config = dict(
    normalize_top_k=False,
    balance_loss=0.00259,
    optimizer='soap_variant',
    lr=0.00517,
)
Below are experts of layer 8 (counted from 0) of a mixture-of-experts language model. Rows are named router (the router's row for the expert), gate (a neuron's input weights, with its number), up (a neuron's input weights, with its number), down (a neuron's output weights, with its number) and show model dimensions 96-127. Each number is 128 + 24 x the weight over its row's rms, rounded and kept within 0 to 255. Numbers have three digits each.
Before each expert's rows: "comes before" lists some tokens at least twice as common just after its tokens as in all text. This comes from a sample of Wikipedia text that the model never trained on. Tokens count by the router's weight.

# expert 4
comes before: "\n", "|", "-", " |", ":", "=="
router:137152096135191173112121143134123136120115136116204112156082109155148121130087106111144149116108
gate0:101148156128118208163130146147122125099106129128121141115108057107128090159117093134115161115176
up0:114151157147129192146071107154168144130129112086103085124129110148142138148158126125130120133139
down0:114141125103165085148115142116111142115133093101112129126128173105134164100174118143121134091124
gate1:130112111099128147158170172116135098080117170117162103141172133144156108101147127116146140107133
up1:083143157128062140145108101129132131110199095105121123134092117148100158175107100158132097130127
down1:103112130118109135134119106143138135157144147138143153116116122105130134186144133098115136152110
gate2:134167102162165112169107184115168124149144156136143112192099148116144144152139156133125125147144
up2:110176088116121129114105145099169144148136136134121162111184148138142133137119134155128090131153
down2:129123132099169116117109149134119129128136116112094118133118143129063120141117136130146136129112
gate3:151151174107136166141152153153139105138135128114160093154129087149166133146089146142126092100142
up3:121124160137138099148164086125152114111159106139193077131083098098157131138104141143146157104152
down3:127096136122119171112110128110118132119150161159145141112104152171137166136166125130082138153094
gate4:150158109079100130140124145149101144115113155171125106086114163127146116132145113166111123147115
up4:130127106098126147130134111168098141101120138164127079110076133133106114079138140095095163115134
down4:106088139113127106126140142135110128136119135126117129078142085166079161140116145098097178100147
gate5:136136150089140151132153124163131119151117116114169137128154137139125134113143122109160135166117
up5:117156117136154113138154145165167129135084146124120093107116137126145136120147133129145148111144
down5:134134108099103114085119105135115131150109131149155138159092169143119186157120148113122106121140
gate6:125108135123146154144179059125097110129122120141105175117082097116159150156118113127144151152136
up6:156123179118106131147122153147143114123113127094116096164145121125131132129150103152092103099109
down6:131120109109122118162095098132116158177146133122120157117101098129120122099147105137141148118127
gate7:120130126121141130166147107134100120146147111129087153148139139164111143167091091115131152136139
up7:159156106125088148097113135149141132143110116144133138142089117107110104149103111143142109119124
down7:121148103091124152128155173114153096093082141145097069129106121144130094122161142172126128131207
gate8:119141140117150131166161156118100112116139168107171114134111147139115155100116157109129157155138
up8:122133173117145101112163174110158104099112117095108164126113114154104104163150135193127157107143
down8:118128136142129117173143150145097148139115113125141165149137125092108132136123101107160135133142
gate9:220115124098075149148139146098150145211128120110147105124136173087117138142126109135137114090121
up9:105167123133121110114128197134133097132086123116069131107122103111139122167174147115121113112148
down9:182128132148108124155172109122135104104104142153152090154152116134099096118147126127116084142132
gate10:105090121121164151132104140121135115107128166156123113142089087132170136121117180118125151151167
up10:125149126139116123112134124148156134164120156117134082173116126117137122133130160156138157145134
down10:118111130103128135149137129140196132166128132108115165172132136072142111172112129160091122109140
gate11:168121145144164152101137153119136135079129199136156137182123107110133087159120114146094118101168
up11:114138111078110098185123149112133131120172102127145088101154099176122084158086132125093120156127
down11:081129126146165153131137184136116106137160134089130167138118133150107163140133075132110147122052
gate12:158145123111112145107138121097116145117122108142112113136117057147137125110111091102162120126113
up12:136115112137110125119145158117144084057123139160132138167125109094140124135130099126120106128128
down12:082132168134161131092107122121143145086150109139149127103149110117156142136151120198142166155102
gate13:109130110151139155144144128144146099141148142156133111139115125139141156166060121156150150145119
up13:156111127118111096146122113086138078095115094135204114131157161150106150170089120129132153114136
down13:115096089119108078144109145115107121113095149133126110109157157112082151139105145162095094126097

# expert 5
comes before: " ", " the", " The", " S", " P", " M"
router:140121114115113106116120110129098118109143145086142112145097130108154139158167120114135153132134
gate0:122139153111130132135163193177129133104135100142160124121141159140127148152147153110108142135145
up0:135126163116127117102138173178191180087143128098129149132114118142175150136112118132120132148115
down0:132107117126152106077115112115151103118114097137068081119095131097106171122153099084132155148116
gate1:175087199141134148151135139132079149129140096107131095152109134093146123045092110138116133099150
up1:178112104132117140149128125130119132100131125141126094141124166095132110109148147142158136142161
down1:120130115157112112150142110140129123137128160117130136180104129103133106105080179102109115139176
gate2:127102110123121139118162122130104165112109134154111164133104150149131113132144141110085120108160
up2:154155093132154133120139079110109134134171118125159104083125120176109147119159144119123126150138
down2:122129157154154109132144129132137128165128157099098123150131147138121105122106158101118170084094
gate3:106153163170125128078127176118108127095140135159105159046111150132125113151116116164147133127131
up3:101139125099132122141159112064144136104145153072158122135122112141112176102162143118066158104143
down3:095153117128150159140134126132136150156088092109115119097145072127087124131131131141134127154144
gate4:108144105131168118135089138117175152115149152112123169130135121138126139133155086101132148131108
up4:161159159183122123143132133124151181127150112154136145131131121162088132103117117138130117126124
down4:137121093071161104132122169154163083134137091125127125100134134079117133155122122116100108098124
gate5:118126101093091100172127141143158093095128093090140143137112134140116115141121162153105141177118
up5:137129150136144115136097096141097116139135140107115149176087126148129116119131097135120158130123
down5:156146098093116142127134125117120087135103135091118088123172143117155123100114127130160164143122
gate6:151110101168139099138122133123175104139099096175076100117118115145091118124156135136110163147092
up6:130137150143147148159136120132097123112139157123133132108154100094185099115081157118077098131152
down6:130112205083081096132118156144136083119156111141106128161141175103119099145121145102128156169158
gate7:120143155146135083154157118146106125129086143134123135089158129131105090154170141122085159169143
up7:130128185131125139141127109100120158125117128141141106145175131101121111166133166119102149105124
down7:078145128122147134097149130177149140158111124102173137150110094082170110151127146149127149175121
gate8:135153113147051091155169113090106146115150134103151141139115104132137138088110145123109102131140
up8:122105151118115147141098166144122126150102125147157103125112136128135142140165097100161098168108
down8:166144112132113113121094128207119116141137154154163145116162100151145085137137137147100102115131
gate9:126162135105125151125156134157103117116128156144138173104158127117109126156118166122124137119149
up9:113132137099165146141136156179117106139181073109117105112122154122102160153089175124127133107163
down9:195122144139103130108124176082107144141115149099171135124102146064157117157128100104124172101105
gate10:138087095142118099176093166114207141149132118115133139112158115132127174115157123135106144101128
up10:121177130153128169129190138146085133140155101062092118105104139130109120126144126113140147099111
down10:096143118157087121186164138126148118144126108092156120113043118140138145131110148121114146123163
gate11:125125136115126163104099103124145152152130135132118114144114126141094134113184147094148139141171
up11:120123125117112163129138080138103124128159142098124154100126161161173134145158141115146137082116
down11:130092153122127122090119134109119113125185163142136076145141114168137135122143136086149143151199
gate12:104153146133137111136157180141133135133125154121135142140134131067150113122178137119129102125115
up12:120145128124114124140120158121137155140122194103119131155127146114162131079123151126104080127104
down12:153179155130144092142083153112176173107118169141146127098187121144132113161113159142121087131126
gate13:161127132170102165148107124140124171126112144135127122132127149165167113116120128128090093119131
up13:123148147187078116134095091134137172134110158110137113180176132109138119190168154128121132132128
down13:167124136125091091136120147138110102120129091140148152153111146154134147114149090125101111158160

# expert 0
comes before: " to", " of", " in", " the", ",", "."
router:123136152109076103168150146128187123072134079143112139076177132132106148101142148156140064136138
gate0:121148090157129095115146155162121154121098104094152119126095122126152114155146125118119066136141
up0:184118117146126146144134166125130099097113137132097143129120159132167109096106121124156150141115
down0:112130121139109159158142188112114114158174163125118113150082155155111113124137149114123102124130
gate1:098150172101117151096177120148177098127146142142108143128119103163090131077162120120109122118149
up1:128119139126123135152180095151121171144188125106144144054167129114125097128137140129107152121144
down1:122136121159129115099121150095122146158089152168127125140088144119159123120099161145166164123101
gate2:115146165077122113112101117095137140165125155143133129110160128107118124111129149154132083141112
up2:107129100105083146129143134108135156141188126143112123080160140122154137172114099117121118123124
down2:145089135115139119089149125131081109102077152121123147129149132137125124138148127132161135165087
gate3:127155146118112134153118161148098093090149123139145149104118071107124146070074111162126144097186
up3:134147126126123149106117109112118144145119126117115134126132137110144106160157179119110121087133
down3:133150130159115134124117141122124143115159125155120113094181118128115091149173091138162107167111
gate4:068084119127082134111132126141153132093145130123101165093143117154110140091173136143130137155112
up4:087142132143169065143165181122165113151087139117054098157157140099093145157104134108112116121085
down4:118137127094131087106172092106066170088118111158108154125133112154150120147126125123115119106117
gate5:124116151179095130181137134144100090167108130170141133139121130118093151154155137129112127111144
up5:116119098142098112115104138107105129156139146139146105134124166150122114146144145145094129148103
down5:115143105179120123136133168136142108084144105101143167152109116118104135163175103113155128141052
gate6:136105132086120140124173087098152159112129107109115115139138152145085133134125114140161124119105
up6:147128127135152108140128109150142102137116102142165149174156125161103085101153141113167145134150
down6:111151152097145118098104144153104098138123134158150135145194106122159121100122133097121149088122
gate7:128109120146134157102113150158117133083110050103139115141130130148109106148154150080111103113119
up7:111140190117127137140136169114122138108128120118140125128111119129098142142123125113128115139107
down7:120133114102130142088121133130126121134194114172112133132146125148148141126101144162104135136105
gate8:113047138130116135107101139118177102124123122092155131138182114126117130099120142081136118114106
up8:134129116113089121069125137117124106113155136072185132140161113115137140161116104091105099149149
down8:140159124151115131187133126127114175164101145121116111131089128147185140104109139208151142091154
gate9:109126090141109102114106122068118111174090129141090124157113163129117166124143153137096098127114
up9:151088147112085103125155169120096127131108095116141124110170126166101154111130131104159101139136
down9:099124156126155103121155160139120119117102158147116155119141114120104125072136128105152156133163
gate10:167105127129139141166114183126158138152158143125149132161110153132137153154144148109123109133140
up10:132126113114114094118107157101181092096168128141153156133101135159158149108102133144114111086151
down10:139116158116158139097119150112101163125119128114124122087131124088127166124132117099141131145100
gate11:097140148152088132118135146156087122131156144109129117145149131132116194159132154166159159153127
up11:143129146128145164149139123103125121133098099144120121119103122137138146161079118137195129130148
down11:145123148125124134135124161164104133149154165155118104110150179152181087121145158141153115116117
gate12:139138076134159143136122127108150126134106121128116146142144190132121119101163147140097140144105
up12:094172155149092097134192104133099161143163119077129114131121124141104138104126131127122157097141
down12:130086105112122160157149155137137094117125130190131166149091155148083085103168101160120142143130
gate13:145120085105141110082141115075106132127155093126114179118133136182143182139092151116145119156159
up13:135129139090119154158100145174129151118116149140089153152143114124140121141094114152103094111162
down13:144089156127145135149101119161125097150147173101123097169086143131073165156129164139158127149122

# expert 3
comes before: "1", "2", "0", " |", "3", "9"
router:158135106137159154108137129129124145189125124116135176092121148114136116118150131113148122139112
gate0:140100120112092110126146086126150127143101087126113118127156135158130095095147138135122134135172
up0:101149111123161132120141154118130157138151177122144176150100135092165116143104103143174127135097
down0:116091138173097143128125114110139132159127106105170157124078103135117140131149143129159114131127
gate1:100134196104147150134133143146166124134138126111131144167086163123176145109117119140151191161148
up1:158119128116122123153108134090155141164132141132120144107149127094165124079109123173128122140098
down1:132118112130113139113175165127123127126092122137087141128128177163082156139140129100103147122082
gate2:120121138163085130100128132127135139106078089092110151133112068155147129146109150137150117139081
up2:129168128076114166150129162155123152139124144137125119155105151127108122139080115131125160137145
down2:127122126129129141101122198100147151137113146133144098105125164150136100102125090160116122107148
gate3:099119124170097117156130116143163162123159113142142143116110146158138136127156111120127128108133
up3:095102125145120109112113099074108121135118119166117129075131134118140077139153135098159160129096
down3:137113096153131090141066116128119076119127090134107106127145117099113115132144080137136141098129
gate4:090151113109147132089163117110152138097138149155152106150113136101161127141127149136101145167136
up4:169121123115129124086119140133125124099135111136142123142129102150118139116148162128087112164114
down4:157127134148080075124111143115112081106180139132150084117129135159125120144159049136121131137119
gate5:118115125183133136081098097145108135146105124110154132123119105109155127149150136124141150176117
up5:112155155172131126163114128153137127167126139131145154096130125119137144093132136092145180119163
down5:114134119149201136120143090109099161127139111147145177116160091159128122139122123082158144142137
gate6:127132163152130139167129163140125120192115112123148138117124147111172129126113137146147177121127
up6:098091154112156122122126117132092091098127093112135115119144134143187151142108164139096157119145
down6:128153118178119125131098146144098109106134097174132128147171125135134175156113089144144089142125
gate7:170122149147114155106125106125109087176136130081130079113138174091110123102142097153147190144081
up7:161180150129182141104143132137122145100110168139112133164079160145143119133112125138139190129102
down7:097130088098123158164093177100129118087120103115153130121116082144151122161123119140133112150112
gate8:147147112167123127112116104120143108160132148120111114062115114131143100097157124141144126101118
up8:116167117090099140146094103092150131146079158094173128150103165174135128118149086114127117141115
down8:149144121159148134153148119146119174083119151115097120121123095111119107126127124136150134091076
gate9:126158124143117142121099142127140129109108090110126157120133127147120099125129134126142125165161
up9:143128096157126133123114144080141121141168086137122150088088124116141132128146090105176130132126
down9:097127130118110120178123120111159146095147132113070123141130131121103151109115118117124137153127
gate10:105147167150103127144126094120118167093140135139136155123120074121143162111105109145153119088114
up10:090101147071129162142104150112177138109139152162124123150155125114064138128102117136130123136161
down10:077141144117142151063106120159107121139124135138109134180146132120136103143167135103110136149149
gate11:124155129141174129168143157119150081131123114087137173159131114136136161139099126084112144140151
up11:183113124062120167109094097142128138148139117116075148081138154137139162153161093137133132184099
down11:116135147125098103112166101134100123147142115114107136113151108143156121135165117096141111121073
gate12:119128157108119140144143103101138158133156087079156131137098145117149114122113090124141109099112
up12:134108152095159181121092147098104135122040103163145141134109129087125124103132115101159150135113
down12:129132092120114136121103115141090147135131120094172135126142158171131138119103186112132159091168
gate13:168119098117118147087125128171127114135152138092134086119138119162092108172112115164114119108119
up13:172116119139080091118106125128130109147130137110129112123154113138120081163085147166165127096107
down13:146100109143127144110115094083132125128139132155148132130056113102126073126103104075173165133111